python train.py --experts_per_token=2 --d_expert=288 --normalize_top_k=true --balance_loss=0.00652 --balance_bias=false --vocab_size=32000 --norm="rmsnorm" --norm_eps=1e-05 --tie_embeddings=false --optimizer="muon_variant" --beta1=0.95 --batch_tokens=[65536, 131072, 262144, 524288] --seq_len=512 --train_tokens=564900000
Below are experts of layer 8 (counted from 0) of a mixture-of-experts language model. Rows are named router (the router's row for the expert), down (a neuron's output weights, with its number) and show model dimensions 256-319. Each number is 128 + 24 x the weight over its row's rms, rounded and kept within 0 to 255. Numbers have three digits each.
After each expert's rows: a language model's description of what the expert responds to. This comes from a sample of Wikipedia text that the model never trained on.

# expert 20
router:115191145120122143143145105115112111173120105133147137117106158145161119147126119093138083139126124132094145110119136141151090129146148147142148161139095146146134132152144130153114118139151130
down0:096148140143128117137104139159151098109144108162137113109110120153143146148082134142122102097129065145112114111127128088125140139153144125119127115118133174104121129153162136170124120141095121
down1:152142088118146087115121058107143108155108116156120121128127126148126137110168110168082085116139173162109126141096155137113097137143127114149130116112124123125138047137116157094112085114138140
down2:099125089086130093111130159100097094145112146175098079155163135105142069152124128149140136121121111150143132164122122103125148157139136121131117127097099175111098151153085163125130139091148089
down3:164120082132187131133098064179135122111120133088113123160115119168141150133094139092159127140136149141128125124095123118089107101184119127114093147135110122152155107156151113160100118136089135
down4:120140108143103144146145159125112117147121153143157097138135130142116133141126103128124090101133138119145145190145101131144122094132069100072125098182137141108095145154106091109097141153100085
down5:121118131121176136110111077113102122108116138111110140103119178169143137118145095127130147193127100124079120112140159116144113122131110127142086088160133116140152136156125114148130117123116142
down6:138120135108130142121186103129149136102105158141149114159111112109140120155138073144150157143142097117146110154168106143152141127147176181144118097086102137175127117133194152139126133116114138
down7:144086118136074182153143166116118110141114116120131088128126121124055110114125104111131064085127125168153118169160140128145126110114121123090171104129110154086122100131104137117119084155131094
What it handles: Prepositions like at, of, in, near, during, along heading location or event phrases, plus event verbs such as took, won.

# expert 1
router:153133118117145132107088162149159133127104122125141143153133157111140123114112092128110140100109139135171124130111116116108132112146138122179158133110155147149110117118141109145136169140143133
down0:102154104124147141153113140100138119108082141104176135099131121151115130145137114132078152098112105132132121118152108126152125112133143113112185176128165096127102102140139136147089123129119145
down1:115101127118188101122125144091096091092148094117168146113142112164143108091186117131130123161113116152144141131127113127092155140112142154118150116117126099113129148145160140143129140105140086
down2:129171126137120152133097139116125125157152123109124128150147108167082096135120146149177093149114096131108097124111124117083082143091106106115143143152129131147097138118152129129121124156132109
down3:126075131159133147108152127106108115095124131156136152116130138080153150129148162133123124116166133198141125124186103127139138135166138122118137168128125122115124125152123119144147129121129131
down4:116083134102108115108135108101119110090146145078146125121138102091168124101114149114120098156102141157146143147130150133115167142122095095145139134134150141156112152163107139108113148174110075
down5:132079161142099165137130149112124118149099136124109160151165140127135107132148144135113136125119117118127140126152131144131081109196150114115156149132137110089138134146151113084095129171173103
down6:127197150101112135071196143162095090149113164147142099157112107180117123105128145183106142131148109124137183127139128126131100132106100097118121135138121118121144153123137115097138118124103117
down7:136147115161142120139103157107098124132069152114132116151162098095103127112107141134115099146150124181128106144106109167139147136137127110097095087140112157176127082105127177121151105110170108
What it handles: Award-table fields and numeric cells in tables and lists, such as Best, Award, Nominated, score digits, and country codes like BRA.

# expert 22
router:132100141126139113133143128144076123148156176156125138131137129144110124146109175109111106151129125096174133084107190104136057094153122115114111173116136127155111130144134137109131112172121119
down0:153092149089182153092142154136105127112112181184131145137131123123118064154131106116134096149107151128125102142123136072112154080179136135133162186123145126148132139095135119123105145153162162
down1:114108153089133135129152117123136139138111176132138118113095118154158116123125119111112105129163156136152167102158081142111125140152105146103147102119157142119139116106111139145070152121146129
down2:148111153140156121154152121097105126127098139111123125155141090177128131118147128097160116166162140142111107130133092112127133152148155116162120179128125141134083161106107091097062108137150138
down3:081114155125136122155119118104130156137122152133154114134128150156162158138124104109096154110116123136099124167102116140166144125126160118123093107142143125101107160106144146157126115150095121
down4:130140092117100141106112112084129139126163173104140155105170106114134137089135125162118129136119126134152121157113113142093159160117152104160151108142157162185127106145179089146100134092138068
down5:091115152119134155102096137110128118160124104078097180147110110119135134139115070134188120082121137152177144148159130163160128139126112121184112155143105168117118134154110149134118123129119124
down6:177138118109135119131118104110138104127157121104140164120129163119145106099114122140108135134171079088129108134118113122136112172130100093151135144125156130114158147121126122136143051145135118
down7:158093096110107119100125154137175128134115140179120104114135081144117166098082145123155159124134139155137160146147109153087158126137122124187114073151122095191062120100121157129136122128122111
What it handles: Line breaks closing table rows, plus opening brackets and quotes, LaTeX markers, and coordinate minute-second marks such as ′ and ″.

# expert 5
router:102184099131139096126104101116126120096088140114145105120084113100165124124186135137156118120149102097143093117129134074106135123103134128146138106147099123126158113174127103156125119151092150
down0:149109098137170083133130125094129151147130123129110116107146143151106126127123128107119098140133132144103126108140091164129108103088091098112101128109117125172144101147122094055109163142191108
down1:102133123134102118153135108181167092130142137125120117130154145143098138133115127120150151107103158123124121111125143122124111111133128153129113088110090093125111090140144118145110096092105117
down2:145088164122084116138092143134115135134084125123134133157138129124150128162125138151154150073139139123124137141090125140144151122129143154141086146137134071145113118126189134170160119135123154
down3:088127123126104108160147114143127082179137173180097099106076071144129145116092098143172139143152148125122108145158078131137167036126163108154161095150129177117134104124113054130164114133118125
down4:080129110137101152115109116135132076160102144083139106109144131147145103113143142153144152132123132139117129122129152127144112150113136121131106098131126149137151170114118120132157141137127135
down5:101128151120140162121155077166130119132070119171160127114097120142125146131127096159100106139086144052151112147107132084122071131134153105135124149126103147156158122094133131076109144090123125
down6:111156110081145147129115132115126136150110079126171147108100125130129161121138133134141118183135106127115129111110129161119130122107135182117139109119106073133119130147115112106178091116106148
down7:118141111115134142173102149150120102110109120099120148129109115141117138107156167151160099100126123100097158139116150100181124158132128163080150174114115136130108106138110150153146127105130181
What it handles: Inner and first pieces of surnames, often German or European, after a first name, such as Bre-slin, Stern-berg, Lev-esque.

# expert 9
router:118157131132144112138103097108140133133089124110138164101138118146146122134150128117118101157139148157112141108093094157138146115135177137132161154071149121108107147113097132137113180132135127
down0:131131120155097126146108168128138090122120125093164157087143137111103162110147088146126174147113123126149120112166102149133133155150112139110133128126114097150151156138159121116128142148130141
down1:169127119117116132113126144149094120141185095138103141141103129141147077128124097154187129153155169134138124132119087126130133151156129171071143143150106139128183091140106115112101160100147111
down2:120111113095131095166108115131118142149108108105184125099116084148088153085147126122125141113107105150136129123073149141125135105105168188143142100149130111118154125122108144109112131131167162
down3:107109117124122135095104141123123130128130104124153136150144132100106146151120142127082120140116145205124086124107130143122141145129153120130142126111145143111128121125107136102124088100144122
down4:167116146121130125109099174137156094127085130122135139148170170147148144171138149080112169120154119104106125154090145123092157168123142116107103119123119180128136125118152091158100142103106106
down5:130070146137126175135128126160142136130114119114128097096089147130116119148111121124139121140158114098153157124084139116121126124123089098161145134135155146095128101123129097142093138173188133
down6:121133133111086187157146140173106145120113179143111080107123159143131149125103069110148130109119135070150132110127080124123117120104106133094131100153102144132141142184109144153127106122178123
down7:138124075118131093173091130122105152168123135133134148117105165106105142120119142142100135106110138157118135144137085174119101117078162143139169122125119118129109122126149148131133106138128122
What it handles: Prepositions and complement words right after a verb or noun in biographies and plots, e.g. inspired by, written for, attended, studied.

# expert 25
router:092165148149107162169097145111088104211109111194135119140140136112117129120150138118121129109135107134079139164151139128164096103121139146111116092115151174091118122118131130164135126150121142
down0:155162119155125113085096134110150165062094124138139109088170089147127097144110108112150114128104145101155122085114121148127141115124159119091143153136124133124139150137167119108140129124149107
down1:143121142088112149111174084136168161095114152162127102145163148105150131099119113108162156164119072120091098114101118110118107110132083125131143143134142123109113105088082157136165192153132073
down2:107129113114114148154125133144175086145168131150095126087114138125118143140117134172117107111145137082097149145139140162134119157126123134155111103161164131143120098171176113152145074109149114
down3:104093129148129155094164110140114128143089105126123125146079123139175113138127139104187086148176151098122131104131149107125140104155136134164099141111119126112122141098112147096132101131162125
down4:153153156120100117151129107127138118097119145139117123104061109117110102164101063116118114120086092126128094113098133120134153170104114095102109180117131098106130125152103129101140114125128143
down5:137125121117181100134121151109152114107139161180140166160102118123114149138106119160148126110128139145154120102134130116104127141140103126151095158159096140117108103099185126152125131162145099
down6:151137120137140142117145159114115120141138126107120141122151126128121127179136124136153120084169159096141122136109137122128106132151146119112109115150098156155163166140157090143098130176143136
down7:144158125086105123165121149114147183141168102154147114161105151138124097136163115110157139121107140113101144137120119090168105102132070139084099117112167107136071141063084124146108149074101119
What it handles: Latin taxon name pieces in species infoboxes, such as idae, ensis, and nia, plus section heading markers like == and ===.

# expert 13
router:136142134142111116179148114106171140120100162069132125130145176135160119120129102104182146144128139126124122121115126127123163175152139146114096122109119144109122150098111094102151082162139097
down0:140114093134140107116117109155147114077124121103129114155111125104146127154130102108115136116109120125118148083138125141142110142120166112142157121093098148159130136119118132105119141183137106
down1:166142121138126101108111140137133119115111119134123130140163123090153086095134119121148161147116088142152140095107170087133125164125149120102106175128163131136118104177135147092117148104107118
down2:138139112119112122106142141106116148117142127119115088111132091123102079105112108102097121127145121126145078138157195112100151150119107144113138124108162140133155127076116123113133122109137120
down3:105092090100151130143149141122149098102146112170126120093135117112102102141136105174140093132131101160104140154099105149127125122109155111139105115100152159127111109086139112158105139132173097
down4:101126141091168147112125115129131143130165156135111140113123123136123110113131103138133102068161119206171146127164117167106171149104138112170168120139169136095131130137111108149153111102125129
down5:115156157128134114118151125158139091127110067162117139177122185132114114117129155134132165164205114134121101099150120121137180135121127114169115124144092085156159107137177144150142139118122120
down6:142121156141138144118118079139164150163116127155111150150123106084143137099183135130147123126137160124127174109157143094087131146149161125091137091126105177175111125164161145119100157161105150
down7:162122105134106099186102129148153148161110159122141166151094138146101103093142173139124145145120129130088113122106158071124154162114069122171112121122076094096107138116145167104111126151143080
What it handles: Final words or pieces of institution and place names, such as University, School, County, Street, Subway, and York in New York.

# expert 18
router:105138155131117120105099112159120102138066111161067131140103105099115138153157108118160140101135088155129140120156120123158118093096149183149142160138109164139137126140123154153130137146090130
down0:124150135120105181149124163119139141094098134118127114136122153160143136147131167131128159107128063169130125133111111131138103128149097100124124135155117148178135130114105165126135151124130106
down1:137116115102111109128074095089127144101126154145128081191085071143064114109139109114117083093151122133111101103163130169175110164146129115134149150092103111132151135097124155161127119132095111
down2:136109103144120149091113178161093123122123098138141149117116130158080120134110158116138095131139088184124110181154171102150114129126130137141141195141113144134159140127102118150135096113155144
down3:131080132146111117115118147113161172095088148087135098114102162109108143123148154131111162113103108196171095113119110126138085151166136122135144168082085152114120147119139117179161088096106118
down4:146081102109117157141104146147142094085095124168099120117104144125167106124133130115130200090112058125110074184158120092139151136085132158092114130110143136116130133125138138144123164155132113
down5:092146111096136136155127154123111169141201171140114150151156106119120090144117120128143144124101105115099116102080121139073155058118154123159142121139165118124124109128120118113116124086141153
down6:103098124163138154142142142100111143141078172107149144123168133148145147109142132164146163082103110102133148112083108083137116112133097146150068134156145142093112132143130129106138130111097143
down7:121155122112089121099124119136111126142147102124112123179110109119125129147138087165119091165111111133106101128133137136152189149104148130150130127134113140139118126116158145085183089110126116
What it handles: Clause subjects such as he, she, they, who and names right before a verb, plus the conjunctions and and to in narrative prose.

# expert 0
router:083144114121134127139106076171132120098098099116129150138095106130125118131120109146138145109166141135138120134129124121130132144139116125118090116082108142066163125162085084144155110126089152
down0:135074154137125132140143145119133141114144131164142068120133155148138111125114173155118082088144137096151110120144131179174127117107133140096111156146147141069099088108109154110128126147121130
down1:132131118141132099148094098100156129119116086100099139113091141108134098133143148153112113126106123145147103112117127128146163128120095105134145133142128131128114155162095083121114144125103136
down2:143153141115134123109119125134099108144125074141173156126117134111164168144140078149086119103136157121123139136119145094169121141103129125139130160116090124166080125121111106131128131125127119
down3:133125109131123184113178177121151128159154139093091154115167111139080125146127155149147096119138147116087120112120142094115137070154140164126133133194135113146095154108141128117119120116092080
down4:124128146097143153144133180105131154135143143132120159174142101118166118129121110139112075158143130081138145153136141123183162120154123131153149125106106133169147115126139138124126133123116118
down5:070141140149169107084107133114089132134146138075131082127145144144109104142110153134092135123142117148128131153139127138106157170114133138154113189129135147113157140144134112151182126087103146
down6:103145137139080105149133135145146110096114130137112116107147096143136141113089106158106114107110092126089157129155134085167131100156153160109154142111102101137130128095164173147143154092140137
down7:107132098107172121117119159100156149082132088113139135090113113103159109128117167087083126119103092116128115120162138149087124136137128094147117128137117159134158132121135123149151134106127142
What it handles: Words inside titles of songs, albums, films and games, often capitalized and in quotes or tables, e.g. Love, Blue, Racer.

# expert 23
router:178147116100148102093088074127142119126112132176122165110143131140156124156157126114099116163058106124129174124125152142144145140160100157112096105144107102135146135141142108087160104172111097
down0:149134136138159078090166164138136116157224083100133103122114133143121102158129157105140107138138112116146142139119126116120128129095096095122120141149099137124154188120119123124136144116117124
down1:190141145154184175148097129167123125173116096120138178111115141138139137126132138130170123162118133132110155152139081125099129124119147109094068133113160107146121094142077134109087108164137143
down2:124143141148152136111157132154102143139139120113132124143105079097107129076124120113146115103138057138113086140112126102128151137126153103116123110137165130122111119127157112157112132128108115
down3:145118159148125155144119131151117081140127131139084129113152147140130125156154148134112107144173113121130110130143134113156181156132095112132147115126166113119144145110103151119102133103159127
down4:101134139090133127177191122132119156151137105130123120148084143162135118107130113120125164123087119175121143136118117184123101180145135147130108125129102104126168131118123091129130157128126097
down5:176115105102108120101156126156131104136183143111118156120117121148169147098145106119127128165121111119122135139119112143189153119121136138171126122156133133129133132144137168110093132120105064
down6:151142128124162153118095136152120140120180148108167161108151115084148155134121122122137107132128129112132147103141148152106102126177133118097119144154127112105119088163173139121141131139143121
down7:122113097134171161117112168114092149141073178130131130151098115160077143140121129142133141103144151118125165126146125123138111117118155151128137124172112150103143107114068133108159111104148106
What it handles: List dashes, line breaks, section == marks and table header pipes in infoboxes, discographies and filmographies, such as Notes, Release.

# expert 8
router:122108158140116089097165088142128125109103111121098191113114105134170114123163109111133120134142135140144084111149120126162127120144152152140132152176145124095132104130037128128117157128114079
down0:118141077134096143140117148119185047118112140112160125124119118179093174127094123116095112135147095092129157132131110099118116125103097109143148087117123148127085119125169149119106149130145150
down1:130095115148150175162116128126161138131142081140176120125119174148117146080122120158114136164137123113087147119122093119134138152145132068162143103127150136140089115105168103143125133113164107
down2:131122133108141129147148140096094123141121123108155142101118121190121128148138118164092130121145151160157133140150133115097123105117132129139132152178162157087115123112113148168157156126149156
down3:120124124132135132140105100105092134127085139115129141109109133127142095125134066153151134108139136138134129146122137119157135105132123121120128136137159112108140119129107078131147087111170040
down4:117131139190144158144119129138153132126143146116101123157171165154145150100127085184092118115118104119100141121114081129107126148156091114120130134123125143096167164125149137095139140166121129
down5:133115089151139153130137178151150148170153186115132051127162101159150144156130081071115125160148139167132137095139129117110137140140107109129143118136132147124165127123115178088095129115126086
down6:144150071108129126122137147117164136151165092152139101075136144119154131113099090150122122122105074135133089103154142097143127094126142113130145154155145105151101108149148133119130084134130114
down7:116134139131123107146122130119126139131148166175099118126168136122121157102122145138125115136135164141161161132089142139140090139110100119119148153121135106131136135144093135129093162102126179
What it handles: Abstract nouns and reporting verbs in explanatory prose, often before of or that, such as belief, significance, stated, meaning.

# expert 2
router:143127151142117151131123138135159154140099115113118150117113152091156127142111118139146150151162095110114116153120107152154150140110165098085125106139098163143188119133109163128112177099133108
down0:130097149124102144157087119156143163073166118152108132087112125133117139184139139096159128182115124128103083139100154117123150123128140114126132141107143114114125144153157131158131129147111136
down1:139116114155140137135101098072125164142090112132136113128138101103100111142154079106110153112146139087141139087102128084137123181081128087131096116143083177115149130113120128124140137123118124
down2:142174116119161147144095064117124130151082127112101134128076111162154112127086114167096136088110140100126142133148150106119132141120134142139151142083172151141138132162130138106124123161122106
down3:134140151142148142129162087101152141117166175144139120130118121131132129172153173158164055130135116122082075111189115140173104123127136105095160140115113153159128103171115160142120106108117153
down4:110138152139100117132155158134102128151134133131132144126095115086113125161128095131154155138129142156178154132167145107105137110127129103157096130111108120099116118135115147097131153156144143
down5:114096113075108149103157089104096094102099110097136121151149112129179144125125111144109128135154179151138122125128104132110111162132097114135143143152129138166145160139154138102129133128160136
down6:128123153117160081133140149114154109118076101124151114124125161121161133150148085096066154156189095149121148116141076135083161125115145083120150085091119160154145141135082180130132103100167117
down7:087151151120163119125153137139099145137097148127103147136091144112130131150137146114091136136080097124124121093141110127111135110134137084156138172145145118146167164145137155150174140113109115
What it handles: Sentence subjects and pronouns before verbs (It, they, which, who, team, government) and pipes between numeric stat-table cells.

# expert 31
router:108104134151109120074118146145116137127108083148130110113126145123151117140156126171118144146124134142122134132133080124092079153123128128105154146091143152127123132123139148153094151132143107
down0:151132146168134129141124106090131117092160118160100113131147159091179139152161117134144146127140161118137124143092107164127132109152105120088139145125162099117108128131122122124099154091108142
down1:129122145147085133113097081122145149130137138151142148171132135140104127130098097061164108136142153084130117109098089116128156130123086108091112117140108146151087126186146164145103098178124118
down2:111133157117171121164089098134117092187146130079133116139099112088097122143161166124110140151136146122158119145119123122098155116071142110144141175115121141105133142158129083141185150112138119
down3:146107135136111104180133114134150088173147101103095166113165125104132119130124126120153184140099140183147110151145113186119122098148112138101099126126137137102124133132131116123151124131116107
down4:166167105154121146143122118129149146172194123142131170145129119118131167101111123128146132091137097146142085124122137101115111106129150117105103094111117198153157146113118164128135131138120122
down5:139142173089167146154103111187157128096119128125140153144154096132175134146157127123102155172126151099136177100134124130122102093152114185136132139104163178151115133157147120154168144110114141
down6:152083131117107155155182140100148096139102154126125136136143107110148151156127124100107121129105130125072157136134147135109154138121177110139158115128140138110084098148129125129169136118147152
down7:155178134100113112137120115110125100161151108117130138119161120104149153115130080184109153166105148141126150155122121170113127119126126125109127153127163153166132175117107174105124135149165168
What it handles: Pipes, semicolons and colons separating numeric table cells, plus N in coordinates and words like approximately, ISBN and and.

# expert 29
router:152113140132200108102136101136142117121137097069148185072151087148186116127134121112145116113114164163144141148127111147116154121142126126125140129105149137131114150097105116121137157130162102
down0:126128064137142113146125138141103144157122081118118147121097079137108142120132115086151135159163115124148093168123090133080121088131129119125127116125143141125141148144111137175165148095137120
down1:135185142093131121150141150124112148100142095138098102161096098083175126131123123156136159123118142132152149152134151108112155120117117178160134165096137162125136140083132093088141120147089127
down2:157137121112096119121138113128115136150128121172106113125122109161108131099153126143081146138150070186106151143180130126135084095137120123135112108080121126120094111105120164125130124158138128
down3:131153194103088139118107133113169106087116139126148135096142106124145136152122096082128157127094153115139102195165093140152102156118113123081122135096118129068108161113122100164120124116132141
down4:147180122135125114131145131124133112143156177130126111125142134106117121109131053110140108132134141132112151088139114151105110108171148100093136106147145106117118133111133113143113116166144160
down5:148129144104148139110130153100163088079175107128110161166117161132113111136130091137144142109114121103131097100171111133110133084095127121106125140052138117103108149097155176141103085130177122
down6:158149120112166096129111160139183133105154097121100142130147074125104169130130113122112114160096168129141161083123086090144110097116108135103133144115147128161131127097104184161137124095143159
down7:114144096162124142081122135172093110078139183104129107160145141141143102171157113131151125162111108108124122144144130134101161102096153133115137102103113153085125098117139088120102103142129152
What it handles: Words inside names of parties, institutions and organizations, such as Democratic, National, Social, and connecting and or of.

# expert 19
router:136123103136122165088150123131094147155122118111145087125169116149144116159114110114157115136140168124123117140111139133110150124109116103165135117100127144165108087115150111118124157149153136
down0:143135128105063115120132131096136105124137139146127116105100142163112137083116118145118128130112107166149129108132148152093157121148155102134122140136125141144097101139107129069176138174109096
down1:146115111105138136117115073136152156135144151102155165170153113149139084188120118168146121140124104127126082139125119123158125109137119144133094115098106153095103138061132133143121102140058098
down2:147100115166145139143124148177092085121142102118130127126140105153152140172156095131144154115127123127152128113148145133141152127125098098139114172120101163144128113124136130116105136151139105
down3:194127183134173148135107168106152080108112140102132115137112134080126113130101170082125137103163147132132131134174144110160107112067140143157136117099124117113089121155179146130158130145120157
down4:131145142108118107106150146133144128109109154098112115138139158128197101156187137157125114127126139098162127154155121126117151165159135151123111161142115132088110099144119106113108135133111170
down5:131140152134125105145090128102107162104141125133130131109129130185066116149125124131138160070134145147114138171093089122137152159166107135136182144132166118123145151134156116127140150097143132
down6:135151108124090076162134109143133107140082124109129120136139113092148060116162120105127136138095154122139169073152127124117118100095140144125165110123136117192122161135159127151125147150118123
down7:101188167112123081112107107133142156127136085150116148108098090115130116117135098080117131122146178144139141140142125154119079099177129135131114120089169122175119141129103138117116091129186176
What it handles: Commas and prepositions linking place names, plus compass words and United or New, such as Amman, Jordan; in the; South; United States.

# expert 27
router:095127106106131123100149139113145112111186142160158142133104134168134117137075154122129112135159091123155171141139181086130102099152123098138161144112102133145160131086157102123175142094170123
down0:132147105110088108120113124102107150152117105137175092126085144105096131150186088154100110107151191149145156140127144136099126108099133151127115103090115093086149118101110150108119101097103094
down1:085112165124142069158124135111094148127145097126094122167117113092100105081172090125077131124151127118170136117120105133124114143100128134124105147093145161136153092056158106125138126125110136
down2:098053138135141110163050109135110105112119135153100129148112121138134135115139121128082158173107115148124114096142136104144103117148146127128081097105104159175136124150147113156119167102098136
down3:143133126114129119085138140118139150127129090090144147149116128089144123115164130113101146147115123139142101079131174116146110112124148140116087113084154126107146092134173091126152126105141125
down4:066149125134124129140144151150121103098150114129100099172145125117096157168126156069112118119138132142137097100144119160111107159128091132137116153131104113138121144179146156141102125108145105
down5:137122136145091103126126110146127123155103142148164129101152109174147136042128145145144099141143116121164116124138151096110061141102137140131119097125161111150158147102124177133157086163131112
down6:115173134149171117138130113099141139112116113127143094137114114092101154141132114160101149134111094075124169134115133136106171201153153118135118126082115116160118114099125147137115119123111155
down7:116135140149119132136101125192080122091162075149107123130102136127147147163098115156125115117090201134117146175103133116173143141131086178098134131126153137122143122110131118119129153111130113
What it handles: Line breaks, pipes, dashes and recent years in sports results, infobox lists and tables, e.g. Season: 2022, Championships, Cup.

# expert 28
router:127146127103127125111097083134145153109133127106160108129101163142122123105139159104094118136144099104104111110093106105096156111142155163094071161197152114139153121110125146138129148158154109
down0:116079144098084113120119201155107128172129110129130119119088161143120160083158163126135128102128179109092144115138122144113104097114106120163190152143155071125147120132171161101099110119120077
down1:166125106157104102099152150157142132093119145099115136127136141148167156134115143084112143145144082034097138156160126125070107151155094145109097132144134156158146138160103152101128131124072171
down2:141168095106138137118116119117125143157128122101105106101154153143118130089104146116126146141123119129115106119127125113093120107149132105124172127084084118122147116142184117147154141129098143
down3:115149064106150118081126111102135176136130153144133161113151135135071133126128152152129104080116128110148127101126147131063097134111136101081120087122072115129122177151173118122113167092123128
down4:139140093156123127118092103111096138106109083102105124080148154149127143085139129118159112077096117097154132124129121112117144126115115178116106079113148142150134127171079119152138102143102198
down5:147154128124140090087108113135122142118155140146088145207114148124149108151155127126103141089064141132151158155093119096131107152135127156104114114115131148103208107095129154126098120125111108
down6:169113119150110138122146131128130143128146143142130119174159118136121113125080147154128126140112113149144117129142072149124117100136137144129167120171118149127116166145130150103106118114113089
down7:089158122120086116158106151139123128139142109146106135124159104129119145092205118106112140120095135141112104104122112140153121163176104138140126110117105140120105112143128143102132161139093100
What it handles: Single capital letters beginning abbreviations, names or codes in tables, lists and math, such as the H of HJ, the M of MIRIAM, and G minor.

# expert 12
router:084094126144114149095155146107170150131139114121132095106081137132102120132123172155123125097155136117153110108108106088125113089128129110162116110114148123114108170139139167146168093160101137
down0:111100143143128145135127168135098122137147130080091123126133064160131122129155136139122154121085133107155090151122101139117089095144124111166121129107149112123086131138134138171106133145136110
down1:148140154134109112130152132129146127159092139125114169188127112135151095085134141146141114108137093154107109136081148096130125127151128174157142147174137123149171102109103133117162155135128116
down2:094152144111135134093115130103126123113152121158178163132133081106167116141113131119141130165085124111114111093130133131101088146137163144115102107144135130147118098111130123129107121123154177
down3:113139160124128120145127086154138106138123159105113133102133118075120120143113188149104134155097125172157145092141086127108126125152073135122167167092115137132105106108125135145120092147121162
down4:135124127158106152115118120130112110115120139110135134153099129165114100132138139126118152138141117141175156136109132106110095118130140123109096101110121158125142080124094143079131128132121123
down5:107098092124132143129146129113125138148171155163127132153115165117109110109173132125089080145148116141133131134155142192135168114128146128133162149199093095094158086107114092170096107144131152
down6:127138139113130099154115104136133170175112125143127148155167180102117129131135166080106139103131128139147125127109155124113149143154108122138088131144099134123118132108144140081100121109134118
down7:114132121137167158098141123155146114142127103153115083138097164159102157143100130096148135103144146161150076114157138121136124087145187120125155141128128119113107154147139071127088159132149097
What it handles: Numeric tokens and digit pieces in tables, statistics, coordinates, distances and formulas, e.g. 512.508 km, 1,402, 1280×800.

# expert 6
router:136150125136131112122120115149135086171103122132123114126117118100141114140138087134147125118140106139133124139123095121141134123089154157149148148132121124141104158136096134124106140067127125
down0:166187137150140117123126141107096149128086129135104142145127124129182090091141162125160143119135110145135136151137189141102094094121153113174153103173084115151131130144138089150136156158126146
down1:128138179153129146132138106129118130136117106080097147109137163082133135108158119115119136140149112138126120145119156108122107128118145118133115128133113111142144120117134088149123145114153127
down2:150136125140148122141137086113131086091141103140121151096168107129096132165101163100125098156085106172133103131138130127091124112146101119132152135149114099157093121059116110147144102088149093
down3:156153139134098113100117157132106111126122084150123096107157124079115117146134049144125149136065116057132133132132142075093118118071139138107164128095090150098121141146160068120115132130160162
down4:169141089107156119141147114165149108172095109069121147103119131159144160120083150101088113141152131135114160134138110154153160127111130159112100112138123133148137163133122122126102091116118098
down5:136119127192104186142152145115100103112155092130135152123090101143143123163153140093118151049106120115142131141153118113126083121108105178150068158124159124107107119163154149140138148104159124
down6:144133145153132087151167144168152080130128151171163130157121123142179147095135133139123165138170116159199107125117175139151155138117109141094125088129149149114154122136144105099093166127112124
down7:077149151125106108166128149110130142112149097134117081134119130094169103153122121101110127159126149129103160112143128140127102102139136148099134135136133122116141107102190098152145112108123193
What it handles: Words like as, such, became, known, him, so in clauses naming roles, comparisons or status, e.g. became her captain, known as.

# expert 17
router:119147121143125117202126159138106123109125156112084144119144098126123138100155123170157143103156146124134142121159100131113140124120129130121114109126173134091115114125096138119108095123120158
down0:074111150117112152154127147154144105145112130133127155145125141156110149107124135117128114164146142157100116121113157091153172104146166103101100137153095082135133130123117131126123089142131107
down1:093116106135093108073114187154118161105151124150129157124121131112150136123136147144145128144129135166125125154124159134096125132146150137131135101104163159136156144121134106099115152176113126
down2:143139077150122150124095140156116125112106115143135135092107124163134140136137124125147167148127118185131127103158116139102153083133114140126122198138139148133142154106151104145147120106145140
down3:166161113153145126119135109127091116130118142095159124141139083171122166106106132113173150110098135104132131122096124131108130167156125106135088121138156099126162066138121137117120108131122148
down4:141141137150150137161161129128188164087128143147134129118129128162148085127106074136144098111159127150111139159136137166136128128158092126115130167095092133162125122113109151074137127159138104
down5:149113136124088111125096144177089091100150138098131126153140118154144149173147125109131150131149148152130116112081152114104152104138167130147154142141113133126129148133154112142165079099164104
down6:126083127127101141150152162154120078115163133147109121129145123148136149155110120151120151129099131143070126077088126100097134154128148156136128144091121159120182119144128131136133103114140096
down7:109125080123119166113140127120097133104136107155122167130094138116116142096142124124118155089141140128121117085141120184115137143103088147136100150181117106148152126083119121103120110119099092
What it handles: Prefixes and early pieces of split words in technical or Latinate vocabulary, such as un, anti, re, dis, con.

# expert 10
router:104117143151152159147130106166100109115101149156125121121137124130162161098147135106132162156096104151174145167122137102119136127136185157117141149126130128144115107120146132099122143133144103
down0:138102083119113124090112155146163124130105118124153125141154127178118102155139110142116141159136088123129130144148135151122157133143140127110157148174152118124113128090137132099102110123116142
down1:138154144094122112091157103110092125140098146134187155100094145193147108152146122108084109153139125109116141124176143132118136086147103109124143144141110133145123133145103132106129144160114119
down2:159100147123109117141090135086132119146117108120100104049121133114155111164170097111122162128152148150142108111094109119128118113120119127113150105124107107098140129174121122137157094124142114
down3:113139126106131125138109145126110112117171156144093129171160144158141165143142121143164101133123120171172140133131141114151147132139096176145124147144134197198160105134151139116152115135154088
down4:119125127133138150125129117100109156136141104180165134101147121150134153122155132092176127110121182112167148127173118108127105160116125125136110123144147075129142155122094115085108088125108147
down5:135094134128131116189116173103124105104105109134153152124141112159171086093127126170106131154102102182090144175125111123115131105102100124097123154096158170150147124125092101087165143121145128
down6:165158121134130160099135137111131070141135126109130131118162131130133145149128169146165150114142155102078132071168107092163122144086118088177102139105129101130126075113139106115117107091101166
down7:091155107191121097129096142175086138105115130093163157125109128088141104136123132119134114164096137083129159152084136137123198140125120126174108174180135143129095103145138103113092124115085117
What it handles: Sentence-final periods, blank-line breaks, closing quote-periods and opening quotes at sentence and paragraph boundaries, such as ")." and "2015.".